Weights of a small mixture-of-experts language model, trained from scratch on English Wikipedia: width 128, 32 squared ReLU neurons an expert.
Below are experts of layer 15 (counted from 0) of a mixture-of-experts language model. Rows are named router (the router's row for the expert) and show model dimensions 64-127. Each number is 128 + 24 x the weight over its row's rms, rounded and kept within 0 to 255. Numbers have three digits each.
After each expert's rows: a language model's description of what the expert responds to. This comes from a sample of Wikipedia text that the model never trained on.

# expert 54
router:099181097138070130139098121104120124121139107150166110162110150121097108115119073120125111152145148138079129137158141106106178151141088131118164137150113131119096094146122127149115127142166135
It responds to: Letter r after consonants. Pieces with r clusters: r inside words and openers Ar, Br, Pr, Tr, Dr, as in inst-r-ument, Dr-ums, Br-and.

# expert 41
router:080121088083120178115117163114135144156098101105153165111138132156123094114128129175099068146158117147102111144114121115090109175116096154184099102117134123116145115136108124105113120145153072
It responds to: W-initial tokens. Capital or lowercase w starting words, such as Week, Write-in, Wish, plus for, over and spaces before numbers in tables.

# expert 17
router:145112148128125153118114115141140083140135093175114120121117123136104118114113113114112105164160082114133121134110118112114101119111111081090069135118189103137119164122125140145142144114125113
It responds to: Clause-ending commas. Commas and other punctuation closing a name or phrase before an appositive or clause, such as Rob Bottin, and 1967, and ),.

# expert 1
router:099123139147145156131147140137104142159154175117144139084117129085137105109140144123181140082130151123088148130134112093120130103102111124148135073120131137142137128090126091111148103148136157
It responds to: Number and quantity words. Counting words and digits for amounts, durations and ranks, such as four-year, six months, several, third, Twenty20.

# expert 14
router:120073131100116138126129162152180115163094145123152116153171125134124145110139137107091141121155144100158140116099121099109115156141147135148087139078125163095115110127124137155122124178098132
It responds to: Mid-name word pieces. Middle pieces of personal names and uncommon words, e.g. Tr-ac-y, Tim-oth-y, Inf-ant-ry, plus word-initial pol, Nav, Mart, count.

# expert 58
router:108076104108156140161165127112144131118086157145108159162141153135082104117093078097119148143157138122139145128077138104146166148152099147112116123144109155125120132175150134126094131102136105
It responds to: Word-initial q/v/l pieces. First piece of a word starting with qu, v or l, e.g. qu(arterly), qu(alification), qu(estion), V(ideo), l(ength).

# expert 19
router:108105173085085147137120104114138109098157112122120087108121114154128149132159081145072128065115149114147098118155156115139120145136112130145115132097104093160110152127129122163119147089143167
It responds to: Nationality and affiliation words. Word endings in biography openers and titles, such as nationality suffixes (-ian, -ish), football(er), Party, College, -ociation.

# expert 48
router:128149092108094110111132152131120087104112132128098106137144150181115118124149118126099157173126155130119096142101176149086134170162109126151132103123120172101145167152104176151109111086073152
It responds to: Word-starts before -ative/-atre. Opening pieces of words like Rep-resent, Cons-erv-ative, The-atre, Pl-atinum, Wh-ile, often in political or venue names.

# expert 46
router:084117182100136143120139131143139112173126166118165122117125122130139115131145131117154116144128109095155063168129121159106153125115137113105077091152080124123124120111084100139152096147160156
It responds to: Time expressions. Prepositions, articles and words in dates and time phrases in biographies and histories, e.g. in the early 16th century, during, after, April.

# expert 47
router:135110098098112162106095177089124157110127125086131111138124154091105114126108142111096149096125158149115130095121164173156180122158129141106148149136097144096164135122142106115103115099127138
It responds to: Table pipes, con/dis prefixes. Pipe separators in election and statistics tables, plus prefixes like dist, cons, dem, prom, as in Distribution and districts.

# expert 50
router:081107129116143127178097129110117158146126181139151108078124112139122153114132162123156143144129121109109157114122115120190114111126111114097164100109117155105117135152114127168104117117115145
It responds to: Sports competition terms. Sports results vocabulary such as Championship, Cup, medal, won, final, second round, runner-up, victory.

# expert 35
router:113105094153129135137154145140142104137143144111102122146156116151106123116122101186159096068120142151155123085093084149129137097064127136139157143150110153150100131121178134119139134135144163
It responds to: Auxiliary and copula verbs. Forms of be and modal or auxiliary verbs after a subject, as in it was, is held, could not, has been.

# expert 36
router:120077088086114145116176163139108108146146087120108140148155113118145097107123134077142127121092121111138163140172133098136127151133147172177096115155097105147132081112148101142119129125128104
It responds to: Name-opening syllables. First syllables of proper names and places such as Nor-wegian, Bro-snan, Or-iginal, New, Port, Hol, before their endings.

# expert 55
router:103145155118102117114148122119100122124118125123185095110127142117147147109114153113097175099152127104148088151113141137119111101095107140133124150129134119122078170113078132085141127163141165
It responds to: Dates and table cells. Day numbers and pipes before months in results tables, plus On, In, born, died, until, as in "On 3 September".

# expert 56
router:136142130090155101090161130168112160155122126152143123154081165087147129115132130145183163113164141112159124116115123155110145144126094104114171091136126134149115154084127097147117106116169153
It responds to: Mid-word letter clusters. Short interior pieces like in, on, i, an, er inside common words, e.g. plat-in-um, labyr-in-ths, N-on-fiction, f-un-ctional.

# expert 59
router:162163145162137143141135143111115158124115090109113085117122127149084093125090173089126157134088130108104144143123110133108149150118115128151177112134131163148116106104118138164156100088156104
It responds to: Latinate prefixes. Word-starting prefixes re, pro, con, in, inter, sub, sur before a stem, as in convincing, conflict, already, enemies.

# expert 22
router:100140155094078107100105156131123160125137154131146117137100110115148144110106167146120098143140147086119134139138101108147173128166099119126145108113132170082105150149159183153088136112118109
It responds to: Word-initial D pieces. First piece starting with d or D, often in sports tables and infoboxes, e.g. D(oubles), D(ate), D(raw), deb, est(ranged).

# expert 33
router:138134127122108149098112154107154098108090126172127116099169137138133094102171140129116142148179095123152164156161132132129082110143134138070130125139158156165081121164114118104101129131102140
It responds to: CJK characters and separators. Chinese, Japanese and Korean characters and their byte pieces in Hanja or Chinese name fields, plus semicolons in number lists.

# expert 51
router:150121105168113127107115088109086088177129147174129137113144141126119140120089150179100157150130122104092125107173150134127139137146127142131126148157143162102129108115173108174099105113110133
It responds to: Lowercase word-start pieces. Short first pieces of words after articles or pipes, mainly an, m, g, n, G, M, as in an-imations, n-etwork, m-adrasas.

# expert 63
router:107121157108159153099156112128126130149119114157095110133136093170103140115143173160137106141140146142160151151140127137155131111150110129115133165096127120098149170138107122115092120108127151
It responds to: Closing brackets and years. Closing parentheses, commas and last year digits ending parenthetical notes, track listings and table entries, like "(single version)" or "1991".

# expert 13
router:105121105102148085109113157126105110137104104116119113136165137105096124108152123162174120121154090154116150105121153120101161091099113154155146079107092095142133118132160149135083128166149081
It responds to: Formula and code symbols. LaTeX and markup symbols in chemical names and formulas, such as ^{, _{, [, $, plus digits inside brackets and subscripts.

# expert 25
router:158188102117127105120139121152133085112102117070100124125161132117143100115112149117115115078101132132166161119168104135120084113141101115130101161099143131136114120168146138163163173129191098
It responds to: Capitalized name beginnings. First capital piece of a proper name after a space, especially I in Ireland or Illinois, and Har, Sh, Al, Par.

# expert 29
router:137116109147178122159130113111136111164136129085097129144130131129121161118149144136088144164135133172160088105161119192123137118104168124126140137144152116103099155143162127142133144124123101
It responds to: Word-initial h, sc, ex. Opening pieces of words starting h, sc, c, ex, col, ph, such as sc in scientific, ex in executive, H in Hawkins.

# expert 18
router:110110175188114137147141128109155120151117135132091124123155128112113102122102138153129134172155114083150147141115117107145094137106127118092153126123123143110146157141109134135130136162112156
It responds to: Personal name pieces. Given names and their final pieces in tables and lists of people, such as John, David, Ily-a, Elen-a; also German "der/den".

# expert 42
router:159084131152136152109138086143099127115116142126145116079100114159122147141143146113113086102141114132159093084167143086135133162153113085109134115115119129115137119088123117085094144146102149
It responds to: Field-name endings. Last pieces of infobox and table field names before a colon or pipe, such as Location, Total, Born, Net inc-ome, Highe-st.

# expert 21
router:157131171105120109137095131120104103129177149170113116117155137119109122117149145157125092126136094172082134147138123144103109160094127123158102177107162118142104149144118104142139084086128128
It responds to: Open brackets and hyphens. Opening parentheses, quotes and section equals signs before years or names, and hyphens inside compounds like top-heavy, one-storey, Kim Chang-ju.

# expert 6
router:170098145113122104148116149086180110136111091128149120118144160087144126121110151133129122152119105124149095135126145115124132085146118113140132179182110149112154079108111153148150140127124114
It responds to: Articles after prepositions. Determiners the, a, an, his, its coming right after prepositions such as in, of, to, as in "elected in a 1973 special".

# expert 9
router:170109147144077136100119142122153123160096134142152125119126157119118130128145125135176134123160163122086151103185126144163137095145128113139105114129091137144106092152101142121124072114105116
It responds to: Ind/ind word starts. Word-initial pieces beginning longer words, especially Ind-/ind- (Indonesian, independent, Industry), plus ev, ag, differ, cont, Aust.

# expert 26
router:162115096100143162092136112132109148071090138085089126114151133098133180118119129102098150131155139104128131123158152158106130162141089116107129119147137148158126101094087138144111154167153101
It responds to: Vowel pieces in names. Single vowel pieces, mostly u, after a consonant inside foreign or proper names, e.g. Teh-u-antepec, Van N-u-ys, B-u-echner; also Gu, Qu.

# expert 12
router:160120133114112191110098142116095107167141092108148116098142124113111121137087108126108087173175107149146097133116122142096091132105139109143126151096106124138145114115130145126126148121112155
It responds to: Infobox field delimiters. Colons after infobox field names, list-item dashes, and semicolons in structured lists, as in "Box office:", "Frequency:", "CAS Number:".

# expert 24
router:088080134124150148125138113126157166125114139167097129153130085164141106114138137122110174161115154121120104163062160174132120133121151120147109075145121086139080125112141087174141103162127163
It responds to: Academic word stems. Stems of learned or technical words before suffixes like -ical, -ology, -ics, such as t-echn-ical, istor, onom, ograph, med, crit.

# expert 37
router:088115093166150093095123139135128101160089118137140089166136146166133128105107130148148119092144120102175118165117112121142144114152145121169134138124122141169109102110124169148094111088184120
It responds to: Letter n pieces. Single n or N tokens inside words, such as Con-n-ecticut, K-n-own, Viet-n-am, plus word starts like kn, ann, not.

# expert 44
router:153089146146113135156141120145177146074132114097111119142104146124115129123104109106103108167120131132086110114168141092123152152152116129157136131149138143159105112124147171150089122098155135
It responds to: Initial r and pro-. Word-start pieces r, R, pr, prov, un, act, e.g. r-ight, r-ival, prov-ince, un-accredited, Act-or.

# expert 30
router:157158118083127086166115094143117127150108101124101129079153129102126097127132157101124086118106136106128149118100162123123115170142103154161135114117139131098134113098170140114115086156112116
It responds to: Initial A and E. Word-initial pieces, especially A, a, E, starting lines, headings, or table fields, as in "Order: Araneae", "Area code", "Torque".

# expert 16
router:126173137118139127111127124123108134091154082156122139133131171117141120122071174095154139087146133126134122135128118136151168146138112084153113172134126104148113111159147105138126104146089105
It responds to: Word-initial J/T pieces. First piece of a word split after its initial letters, mostly j or t, e.g. j(ob), j(ournals), J(im), cor(rupt), Cent.

# expert 62
router:139151123113130126133133166098117157155148144141166089164130125124134110123116147115098162135121166160159115125133175141147127124121116112145135136157121142102122154150087126111142103107116120
It responds to: Latinate prefix starts. Word-initial pieces like pre, dis, ad, comp, p, including the letter after dis or o, e.g. ad-option, dis-p-ute, o-p-inions.

# expert 15
router:175118082108149115155149130123155111136095092115172145171115112185115113119095118122122106139110128123120153131118106163093091142152136126115154164114131156134143150083143112118151115129100160
It responds to: List item markers. Line-initial dashes, newlines and colons in infobox-style key-value lists, as in "- Release date", "- Born:", "Order:".

# expert 38
router:150147125152122075119154169128175152143135120104120162133132162124120134128162118104146082147126125086088137146089110121121125129140128115126102144156127150097159170144136157172098110100127163
It responds to: Latin-root verb prefixes. Opening pieces of Latinate verbs such as trans-lated, trans-ported, dec-, sup-, found, often after was or the.

# expert 3
router:149083147127158138113114076153155135091127110128106120110141120176149123123142083100164133134092137129139148099122150107137098123136127164089110096145112144122088158120099098136105119122154073
It responds to: Nationality and group endings. Suffixes and words for nations, peoples and institutions in war and politics text, such as Russ-ian, Naz-i, British, government, Hind-i.

# expert 23
router:110129129130098117127161134139167145144125114119168131156121114064125155134125124112101152144134089148093087139153122127112168136135166124162135157152134129141123150112152126120116117141112122
It responds to: Mid-word consonant clusters. Middle pieces of Latinate words before suffixes like -ion and -ive, such as ot in locomotive, ens in suspension, pt in consumption.

# expert 7
router:123116106134165126098108100132167173089094108152118131148071085173134083126149112125115122102137138129144156083148117106177104151141141129087144130119140126106135087090136126116162106130150134
It responds to: Place name parts. Geographic nouns and endings of place names, such as River, town, Street, Island, -ville, and pieces of town names.